{"num_hidden_layers": 11, "hidden_size": 128, "d_expert": 224, "d_shared_expert": 0, "hidden_act": "swiglu", "router_score": "sigmoid", "vocab_size": 8192, "norm": "rmsnorm", "optimizer": "soap_variant", "train_tokens": 610100000, "dataset": "wikipedia_en"}
Below are experts of layer 6 (counted from 0) of a mixture-of-experts language model. Rows are named gate (a neuron's input weights, with its number), up (a neuron's input weights, with its number), down (a neuron's output weights, with its number) and show model dimensions 0-127. Each number is 200 + 20 x the weight over its row's rms, rounded and kept within 0 to 999.
Before each expert's rows: a language model's description of what the expert responds to; "gets" lists some tokens that make up at least twice as much of what it gets as of all text. This comes from a sample of Wikipedia text that the model never trained on. Tokens count by the router's weight.

# expert 30
Description: Linking conjunctions, prepositions. Joining words like and, for, to, with, or, &, between phrases, as in Awards and highlights, noted for.
gets: " and", " for", " to", " with", " or", " by"
gate2,240,218,193,214,221,181,181,179,172,204,190,197,187,189,172,198,187,212,158,193,189,212,191,175,218,199,205,181,149,206,167,197,218,172,198,203,181,242,214,213,174,151,185,234,199,197,196,192,182,195,181,186,208,205,198,184,187,206,210,227,177,197,204,166,185,226,246,211,170,189,200,199,211,192,245,208,177,190,248,178,165,209,205,211,214,195,195,237,205,178,212,181,226,182,212,198,210,202,233,198,235,221,178,189,194,193,235,209,186,211,184,195,187,174,162,197,175,199,221,204,185,209,214,176,197,222,212,192
up2,191,208,226,211,186,219,201,237,228,208,220,206,171,204,229,212,201,219,213,214,217,211,211,180,188,219,220,203,215,205,228,162,203,171,206,208,207,219,193,199,199,193,172,195,231,234,198,210,197,243,213,165,208,209,213,197,218,224,232,218,226,195,210,223,207,216,220,208,207,210,174,234,173,195,215,204,180,209,173,181,195,192,224,201,229,206,199,187,189,195,185,228,207,220,253,221,232,166,206,219,171,153,184,222,184,162,209,186,247,198,187,199,191,191,205,181,186,227,196,199,183,189,241,156,209,204,191,216
down2,194,204,221,213,190,194,249,239,224,202,188,177,202,196,223,178,201,209,209,211,228,181,213,232,173,217,202,209,232,200,192,189,194,174,191,210,198,172,168,148,226,230,212,191,241,214,189,220,208,222,203,196,211,178,210,189,214,161,199,186,251,179,164,207,204,216,189,199,199,195,195,218,211,201,185,215,235,226,195,168,189,189,193,218,204,193,161,154,188,224,192,177,214,208,193,162,202,213,194,190,154,173,210,189,183,207,179,183,214,167,191,189,244,200,201,204,211,193,218,213,181,217,226,196,218,205,191,206
gate3,201,154,191,210,198,225,216,193,179,203,201,246,194,201,205,176,199,187,191,193,190,183,200,197,250,212,199,217,157,209,178,208,219,202,159,195,185,191,192,206,200,173,202,221,200,151,199,208,218,218,202,152,200,226,182,195,199,210,206,212,165,180,226,185,201,169,171,229,205,208,188,207,195,203,186,210,189,191,230,200,185,189,233,231,188,208,195,191,222,208,190,226,194,175,196,168,179,223,203,236,223,181,174,184,194,197,182,189,186,196,172,201,226,221,214,227,193,213,197,164,169,211,185,186,218,182,251,240
up3,177,210,218,180,187,188,196,216,228,224,186,171,203,219,184,216,218,241,207,166,219,224,196,209,191,229,160,200,194,201,217,202,164,196,197,198,216,177,245,194,217,198,192,204,215,224,234,204,193,187,210,237,191,220,207,213,176,193,223,182,202,195,191,214,195,237,208,205,173,193,220,218,218,202,236,222,178,205,180,184,202,174,184,190,177,212,192,219,177,192,200,199,188,194,144,218,163,214,210,164,237,216,198,190,217,192,211,222,202,188,218,157,164,174,190,185,217,227,218,227,225,185,184,236,216,209,185,183
down3,226,159,210,175,200,169,180,183,214,236,197,199,211,205,214,167,207,205,195,205,201,200,207,169,194,252,207,230,209,192,217,210,173,166,168,183,233,195,193,178,206,208,185,189,201,207,220,210,232,194,179,250,197,200,193,256,158,232,191,196,177,190,173,185,196,215,194,251,206,215,181,228,165,190,217,155,190,193,206,197,226,227,190,192,199,213,190,201,159,203,195,195,216,193,169,172,164,185,179,201,217,203,184,198,187,205,228,175,175,217,215,202,174,206,195,202,205,191,204,184,195,190,193,210,208,202,206,195
gate4,193,187,194,210,170,244,190,217,197,201,170,172,184,139,180,214,216,190,184,197,211,207,176,172,160,213,195,182,201,172,215,178,218,156,219,184,189,216,213,204,189,225,229,208,205,215,236,191,207,198,192,199,208,189,176,240,212,231,218,209,200,211,218,189,210,191,177,167,215,215,209,185,223,173,197,198,197,202,196,222,231,189,229,215,218,175,192,245,196,225,217,187,202,198,216,197,199,210,238,189,216,179,233,229,179,201,202,226,234,192,178,222,218,191,205,169,221,232,196,201,218,232,181,218,190,172,208,203
up4,188,196,206,209,204,204,191,212,204,186,170,203,198,181,156,200,185,229,163,201,190,199,205,229,213,160,214,219,148,214,194,238,205,186,240,178,220,201,222,184,160,218,196,197,206,228,247,167,220,201,193,204,187,190,190,229,210,217,217,196,162,213,227,223,172,155,201,228,208,214,209,177,196,174,178,222,214,179,195,205,206,185,187,198,180,208,200,227,214,197,205,219,184,164,210,225,181,161,227,197,206,219,207,197,208,226,217,202,200,202,162,214,219,231,185,203,187,200,196,218,229,178,198,213,195,218,209,238
down4,186,240,169,207,196,199,215,234,217,227,207,196,200,229,212,163,193,150,208,177,210,210,250,204,202,174,223,224,190,215,192,175,192,226,199,172,192,189,191,197,226,201,184,228,205,159,226,174,192,211,192,176,207,207,207,176,191,203,210,182,186,193,250,178,179,223,198,176,199,195,190,221,216,201,217,179,176,229,177,203,212,207,217,191,173,222,202,202,201,219,226,220,221,208,249,206,192,207,180,226,191,208,170,185,172,195,182,202,204,213,210,176,216,199,232,188,176,210,241,169,205,192,180,195,230,213,217,173